config.toml
n_layer = 13
d_model = 224
n_experts = 160
experts_per_token = 8
d_expert = 64
d_shared_expert = 0
activation = "squared_relu"
moe_layers = [1, 2, 3, 4, 5, 6, 7, 8, 9, 10, 11, 12]
router_score = "sigmoid"
normalize_top_k = true
routed_scale = 2.83
balance_loss = 0.0132
balance_bias = false
init_std_router = 0.00624
lr_router = 0.000709
vocab_size = 17024
norm = "rmsnorm"
norm_eps = 1e-06
tie_embeddings = "early"
optimizer = "muon_variant"
lr = 0.00611
beta1 = 0.95
batch_tokens = [32768, 65536, 98304]
seq_len = 256
train_tokens = 370900000
steps = 5942
dataset = "wikipedia_en"
Below are experts of layer 3 (counted from 0) of a mixture-of-experts language model. Rows are named router (the router's row for the expert), up (a neuron's input weights, with its number) and show model dimensions 112-223. Each number is 128 + 32 x the weight over its row's rms, rounded and kept within 0 to 255.
Before each expert's rows: "gets" lists some tokens that make up at least twice as much of what it gets as of all text. This comes from a sample of Wikipedia text that the model never trained on. Tokens count by the router's weight.

# expert 1
gets: "1", "2", "8", "th", " up", " three"
router [107 152 118 152 136 135 146 140 146 145 181 159 143 153 180 125 142 106 143 162  71 148 144  96 120  87 194 115  93 121 128 102  50 152 114 185 194 146 133  68 140 169 134  72 176 120 121 119 157 116 113 120 113  88  73 191  85 161  97  94 138  78 108 160 135 169 106 171 138 120 140  97 111 152 138 122 112 127 145 139  70 109 102 151 115 160 102 116 158 151  98 137  76  89  87 108 158 155 114  82 157 158  88 166  68 138 139  98  84 166  94 149]
up0 [ 26 142 134  96 178 179 129  76 153 193 121 150 145 118 172 134 105  74 161 138 161  74 139 100 159  86 118 115 127 145 101 155 148 141 138 133 127 110  50 110 171 180 106 106 141 127 114 128 147 158 138 121 140  88  80 103 125 156 108 135  88 134 142 188 106  97 162 133 122 152 142  98  73 138 142  73 114  75 123 104 157 125 219 145 142 198 137 124 136 182 154 156 104  89  97 134 117  78 141 130 118 149 107 101  96  66 127 131 118 130 125  69]
up1 [ 77 102 134 144 156 176  94 123 128 123 137 157 203 144 107  79 127  97 157 147  74 112 165 115  77 188 149 100 164 156 143 101 133 103 148  87 147 184 126 159  79 144 165 109 158 176 124 123 109 133 118  78  75 159  94  97  75 148 109 103 119 194  67 128 123  94 166 160 123 115  84 103  91 125 206 119 162 172 133 101 107 121 186 119 125 181  59 108 132 247 124 141 151 136 118 135 135 123 144 120  74 176 103 125 143 116 126 146  69 136 118 137]
up2 [ 94 150 187  97 148  83 138 112 135 124 124 120 189 195 118 125 127 138  95  67 112  85  77 145  81 128  92 132 121  59 148 129 122 114 136 145  97 127 118 159  56 128 129  59 201  99 148  96 144 120 148  77 144  88 116  94  89 150  57  98 119 125 133 141 107 147  98 110 105 128  64 130  82 155 149  92 169 130 115 143 183 104  90 181 128 172 116 114 134 149  68 135 141  82 147  78 111 172 105 142 185 181 129 137 137 114 115 133 105  91  98 138]
up3 [125 160  62 158 165 130 110 185 169 123 198 108 177 100 149 104 116 110  67 148 103 132  33 102 115 106 124 111 123 134 128  83 159 169 123 124 157 163 190 107 158 110 122 154 168 166 101 129  82 160 115 105 148 110 106 146 108 120 140  65 158 144 128 144 108 135 132 101  86 220 139 138 138 152 109 117  83 132 103 136 180 151  82 120  90 104 124 114 146  68 120 132 177 103 169 178 197  84 131  64 115 142 158 155 158 143  91  98 159  54 168 110]
up4 [152 158 183 150 174 168  88 110 161 106 130 160 127 126 195  96 104 103 136 150 118 153 165  67 114 131 139  90  80 183 162 140 181 192 150 110 155 112 160  88 168  96 106 125 130 113 129 115 105 135 147 161 146 225  72 112 121 117 120 143 104 134 102 136 101 182 137 154 122 160 160 154 162  84 147  82 149 175 111  95 133  93 102 126 119 120 153 117 176 173 123 123  81 207 155 160 139 134 141 108 144  83 101 161 118 172 117 174 169 159 133  65]
up5 [138 147  87 110  76 140 165 169  88  98  97 158 149 177  93 100 113 132 170 141  83 207 130 103 187 113 154  99 175 145 106 133 130 160 149 108 153 156 176 146 102 148 142 189 154 132  93 158 191 159  93 131 130  91 126  90  81 129 125 108 152 128 127 189  55 136 154 152 142 147 167  65 156 135 140 172 172 116 107 136  88  73 157 131 148 202 122 151 145 185 129 152  94 144  76  75 130 147 127 180 127 162 154 104  95  87 160 114 131 117  94 143]
up6 [125 141 143 123 186 120  50 124 119 132 147 146 157 154 152  91 107 134 158 161 112  90 103 108 123 136 133 112 187 104 201 153 107  74 150 127 146 165 164 133  99 167 127 132 110 125  99 116 110 209 101  63 127 255 108 117 122  96 111  73  89 168 148  90 115 120 120 109 111 215 161 115 117 156 116 155 102 122 100 126 143 139 112 133 117 168 143 122 185 145 131  68  90 168 162 117 189 117 139  74 119 160 123 136 141 131 119 147 132  93  84 155]
up7 [139 144  92 116 125 152 115 222 126 189 147 118 137 131 112  83  96 118  85 144 173 157 109 148 136 116  96  85 152  96 124  93 111 181 143 102 127 132 122 120 100 175  99 152 121  83 114 150 129  77 127 112 100 113 124 126  94 186 111 134 131 131 158 160  90 173 186 184  48 129 141  82 154 153 140  92 120 141 160 117 136 115 111 111 155 148 112 136 118 112 148 153 111 103 127 138 228 143 110 159 151  93 147  94 191 134 112 116  83  81 122  79]
up8 [116  82 170 167 142 181  80 134 178  76 108  85 104 141 135 145 121  89 100 135 116 141 102 157  81  96 109 154 157 110 144  97  76 127 108 183 125 168 142 124 133  99 156  82  94 142 124  82 134  72 131 129 116 121  63 155  97 166 147  95 103 147 114 141  90 120 117 140  81  86  81 120 146  85 122 119 149 128  69 171 149 114 118 106 141 116 142 146 176 165 175 105  79  93  97 146 200  64 108 112 174  70 146  66 134 125 150 112 149  97 111 147]
up9 [127 169 123 136 101 153 155  86 179 158 164 143 125 182 149 143 117 101 137 125 133  93 161 144 123 114 144 107 148 127 193 141 176 100 152 135  69 105  81 115 112 139 121 179 134 145 135 170 192 132  75 138  97  97 153 176 112 133  36 144  96 121 107 119 139 134 157 177 171 166 123 141 168 146 148 150 162 133 129 125 112 159 134 145 115 159 118  92 171 109 108 117 100 147 128 172 150 145 127 128 115  37  79 130 147 130 139  79 127  64 129 161]
up10 [ 82 169  90 190 151 121 139 144 118  45 109  50 106 172 136 151 126 126 171 136  90 149 121 118 131  97  96 116  82 147  63  89  78 142 114 107 120 114 112  98 127  70 122 138 126  91  97 170 147 153 138  93 133 145  82 163  67 121  75 122 161 142  68 134 127 112  96 130 131 102 157 144 128 109 128  92 109 129 128  94 132 161 109 108 114 157 151 199 168 138 131 148 127  75  84 138 125  91 172 107 148 135 127  97 166  92 152  93 108 111  87 139]
up11 [105 125 166 137 122 178 161 166 156 151 154 173 138 112 121 133 149 151 144 124 161 178 139  97 113 105 152 198 158 134 195 163  95 108 112  97 151  80 148 127 108  99  98 150 150 158 125 117 119  83  91 121 131 127 178 103 152  79  91  78  91 137  85 196 135 182 126 118 108 113 144  92 145 170 120  66 141  62  80 153  93  69 119 169 116 119 107 130 153 133 107 140 117 143 128 110  95  99 149 148 146 154  96 139 101 134 187 124 121 149 135 105]
up12 [125 168  98 120 133 102 142 176 157 165 110 162 129 107  33 177 133 159 111 121  90 194 130 123 126 116 145  67 172  89 182 150 130 150 142 195 110 129 104 196 137 119 130 149 129 134  79 104  98 107 111  87 127 126  99 125  92 172 117 146 129 107 124 130 127 147 156  97 165 106 148 117 113 144 143 122 165  70 155 127 129 151  94 202 155 100 140 108 196 156 111 146 101 130 107 119 160 156 143 149 185 120 107 160 143 141 135 218 153 164 110 145]
up13 [ 78 156  82 119 135 137 150 121  62 165 122 112 146 146 140 117 152  85 153 186 106 144 187 145 174 101 104  98 179 128 144 126 176  99 143 116 162 137 135 126  64 163  78 116 136 163 112 152  98  55 142  94 120 106 108 146 110 125 133 126 134 129 124 131 159 101 153 130  85  91 176 134 121 156 179  90 113 202 166  14  99 134 130 175 111 138 127 102 178 101 129 116 129  75 129 128 162 127 108 127 114 175 105 153 113 202 146 105 134 171  96 120]
up14 [ 88 156 133 159 100  87 129  76 153 113  82 196 118 173 136  89  81 134 137 150 160  78 109 147  79 101  62 129  79 160 151 174 180 142 122 166 163  93 149 163  90 122 170  93 179  50 147  98 171 128 169 110 130 129  97 139  89 136  90 102 170 100  84 162  89 106  74 107 106 199 122 159 128 102 124 112 155  97  91  75  88 105 126 119  80  91 108 117 110  85 180  76 135 169  95  95 160 106 126 155 123 116  44 108  89 170  65 140 177 136  95 121]
up15 [144 159 105 103  23 142 148 149 192  96 122 145 160 176 125 150 113 156 186  80 139 155 128 163 155  98  67 133 135  94 155 138 183 144 119 177 139 187  89 164 108 101 131 121 128 120  78 162 120 107 123  78 124 144 132  83  96 136 163  61  94 141 137 165  82 103 156 177 105 127  69  69 130 138  99 200 137 125 103 171 136 114 164 159 143 110 137 128 153 148  98 156 143  60  77 139 139 164 109  96 162  77  76 134 156 143 123  85 140  98 139 142]
up16 [158 108 142 190 123  95 184 136 133 173 112 158 142 142 155 148 167 157 152 128 149 143  94  90 193 132 149 100 139 120  93 112 121  75 118 115 135 159 184 161 188 179 119  79 179  86 121 118 151 173  81 104  97 139 127 128 142  95 105  70 138 152  82 127 103 162 101 170 149 129 120 123  88 176 118 139 110  87 146  67 136 104 120 134  84 167  92 158 204 127  87 145 116 176 158 102 109 162 102 190 168  96 143 142 107 109 132 135 121  58 124 137]
up17 [ 66 159 124 150 155 188  80 168 133  78 142 136  84 183  94 110  76 145 123  92 164 142  92 112 143 150  98 150 117 120 169 175 126 150 158  96  93 140 134 110 196 146  87 155 125  67 164 130 188 143 101 124 141 128 110 140 153 163  98 123  46 110  96  76 143 159 112 161 155 107 117 174 152 191  84 119 145 109 140 107  73  84  97 153 130 178 153 143 145  84  73 135  85 100 131 104  97 157 145 172 132  70  89 134 135 160 120  86 110 209 101  94]
up18 [106 130 148 178 151 204 129 137 131 122 163 129 164  97 137 141 111 107 185 183  66 133 105 123 157  65 160 105 135 130 151 114  98 203  71  68 111  58  91 136 127  59 138 104 185 154 126 140 154 133 110 136 148 186 152 176 107 114  57 112  96  90 151  93  88 129 103 109  84 124  87 114 129  70 169 169 149 125 133 143 209 119 123 169 114 129 163 123 162 103  92 131 138  98 103 100 159 172 111  65 155 180  79 121 200 180 136  72 143 204 119 160]
up19 [127 137  94 144 187 109 100 136 149 141  76 191 101 130 112 131  87  92 123 185 113 175 137 142 126 127  80 157 122 165 140 160 127 185 122 144 101 169 100  70 104 148  89 143 154 111 117 128 171 129 174 105 160 129 103 152 157 178  98 139  98 152 157 127 106 158 173 147  84  96 165 113 165 183 108  93 126 107 158 149  62  82 133 143 150 121 126  89 167  83  93 128  79 108 120 181 132 106 124  58 145 179  81 206 131 141 118 138 178  92 123 176]
up20 [115 156 121 129 129 165 118 166 130  81  85 171 176 156 172  93 123 138 106 114 138 141 142 111 129  68  76 103 155 110 133 136 135 136  93  92 155 146 115 174 105 113 150 156 106 122 133 159 107 103 105  90 131  96 118 123 158 148  59 134  88  56  87  63 110 149 157 103 124 124 117 140 136  97  96 116 133 115 179 151 142 101 102 160 176 105 139 110 138 152 103 105 145 113 143 131 124 151 159 112 186 126 120 134 137 103  92 102 121 152 114 143]
up21 [ 94 104  86  88 178  70 165  83 167 173 112  71 118 197 142 151 123 131 102 106 112 155  86 144  96 105  85 113 139 183 176 120 118 140 120 106 203 124 108  81 176 133 177 134 151 118 133 183 191 126 109 120 121 103 107 128 121 107 121 125 152  81 139 138  87 106 162 109  97 174 172 125 148 142 156 154 122 132 121 140 130 114 190 151 164 150 122 176 154  51 125 107  88  84 119 131 146 127 182  74  80 101 110 133 123  77 163 166 114  91  91  96]
up22 [142 140 134 132 114 129 132 149 140 122 136 100  92 120  97 121  93 123  82 178 104 142  87 140  74 119 145 127 194 155 205 171 133 157 131  97 154 143 141 144 158 128 155  92 106  73 158  98 183 185 125 154 153 177 182 168 121 151 108  88 155 105  77  93 153 137 136  78  99  99 151 128 115 169 138 148 103 152 134 140 167 101 186 184 187 110  98  69  93 141 142 136 122 171 110  96 130 171 133 131 128  47 145 103 146  76 196  66  93 148 120 157]
up23 [135 192  84 109 176 124 126 143 154 130 132 148 142 178 114 119 134 135 140 170 143 164 116  88 110 152  95 136 151 136 130 106 127 202 114 122 105 154 220 167 137 177 156 149 115 123 128 109 112 120 113 140 181 141  86 170 109 136 117 137 117 104 110 133 138 109 121 135  84 187 101 118 117 139 155 131 113 154  52 132 119 123  86 132  35 137 174 123 154 156 123 131 190 159 215 124 126  49 124 136 126  85 158 134 119 127 137 151 151  91 121  97]
up24 [ 84 136 124 132  92 148 102 155 108 145 134  98 101 170 154 104 120 127 154 108 193 164 142 146  82 159 142  47 175 128 188 135 137 204 132 113 154 121 121 135  96 114 149 101 149 145  86 142 160  78 151  90 120 188 138 157  43 136 166 129 175 144 106 121 109 139 117  82 146 176 115  95  87 154  88 119  94 124 109 146 112 131 120 174  77 122 125 161 150 141 176 110 121 116  51  98 168  71 135  79 185 164 170 131 132 134 155 107 159 110 128 135]
up25 [102 170  98 152 142 148 123 118 140 133 122 118  95 110 154 129 102 110  73 131 105 104 181 120  74 176 100 120 115  93 139 160 160 167 172 127 112 169 138 135 139 161 144 157 189 150 170 144 127 152 190 123 170  81  90 129 134 126 131 100 138  79  62 153 139 108 143 127 154 140 148 151  78 180 127 134 132 151 181 120 137  89 142 115 179 153 102 135 164 195 140  97 131 162 134  50 119 100 143 148 122 112 168 114 107  97 127  55 157 143  89 124]
up26 [ 61  92 110 142 119 157 113 146  76 130 111 107 130 147  95 159 140  82 143 153  90  88  64  84  81 157 183 116 152 140 162  84 134 164  88 145 134 141 133  66 116 153  70 134 175 170 108 170 109  71 144 152  89 163 190 151 139  82  29  88 175 100  71 125 172 104 131 139 147 166 120 129 155 152 120  86  86 173 140 101 126 144 129 165  90 175 137 158 128  60 110 110 130  97 153 144 137 135 178 125 111  99 116 162 137  64 113 143 186 129 117 104]
up27 [ 87 121 131  87 101 208 120 156 155 127 143 152 143 152 134  84 145 180 173  80  77 121 183  93 144  66  82 111 130 109 112 142 146 136 107  51 127 117  77 132 117 143 136 155 117 117 111 150 193 137 135 152 157 113 165  53  99 148  87 138 123  69 151 139  44 155 157  86 184 155 184 160 116 118 139 160  96 138 114 128 136  26 145 141 161 176 214 166 168 115 146 151 130 133 163 163 182 176 139  71 165 119 123 124  99 136 114  48 145 176 128 114]
up28 [ 88 128 129 116  84 133 154 129 147 124 141  73  94 120 134 123  96 118 162  60 116 147 140  83 139 112  77  65 153 125 143 147  74 144 114 149  87 110 107 113 129  79  78 107 160 139 144 139 107 174 126  58 129 112 134  84 158 145 105 157 136  96 183 147 101 168 134 113 160 153 146 126 142 113 138 146 106 232 155 173  93  92 203 171  95 142  66 104  71 143 123 164 136 139 152  48  96  98 192 171 120 132 167 155 121 108 175 153 156 152 117  75]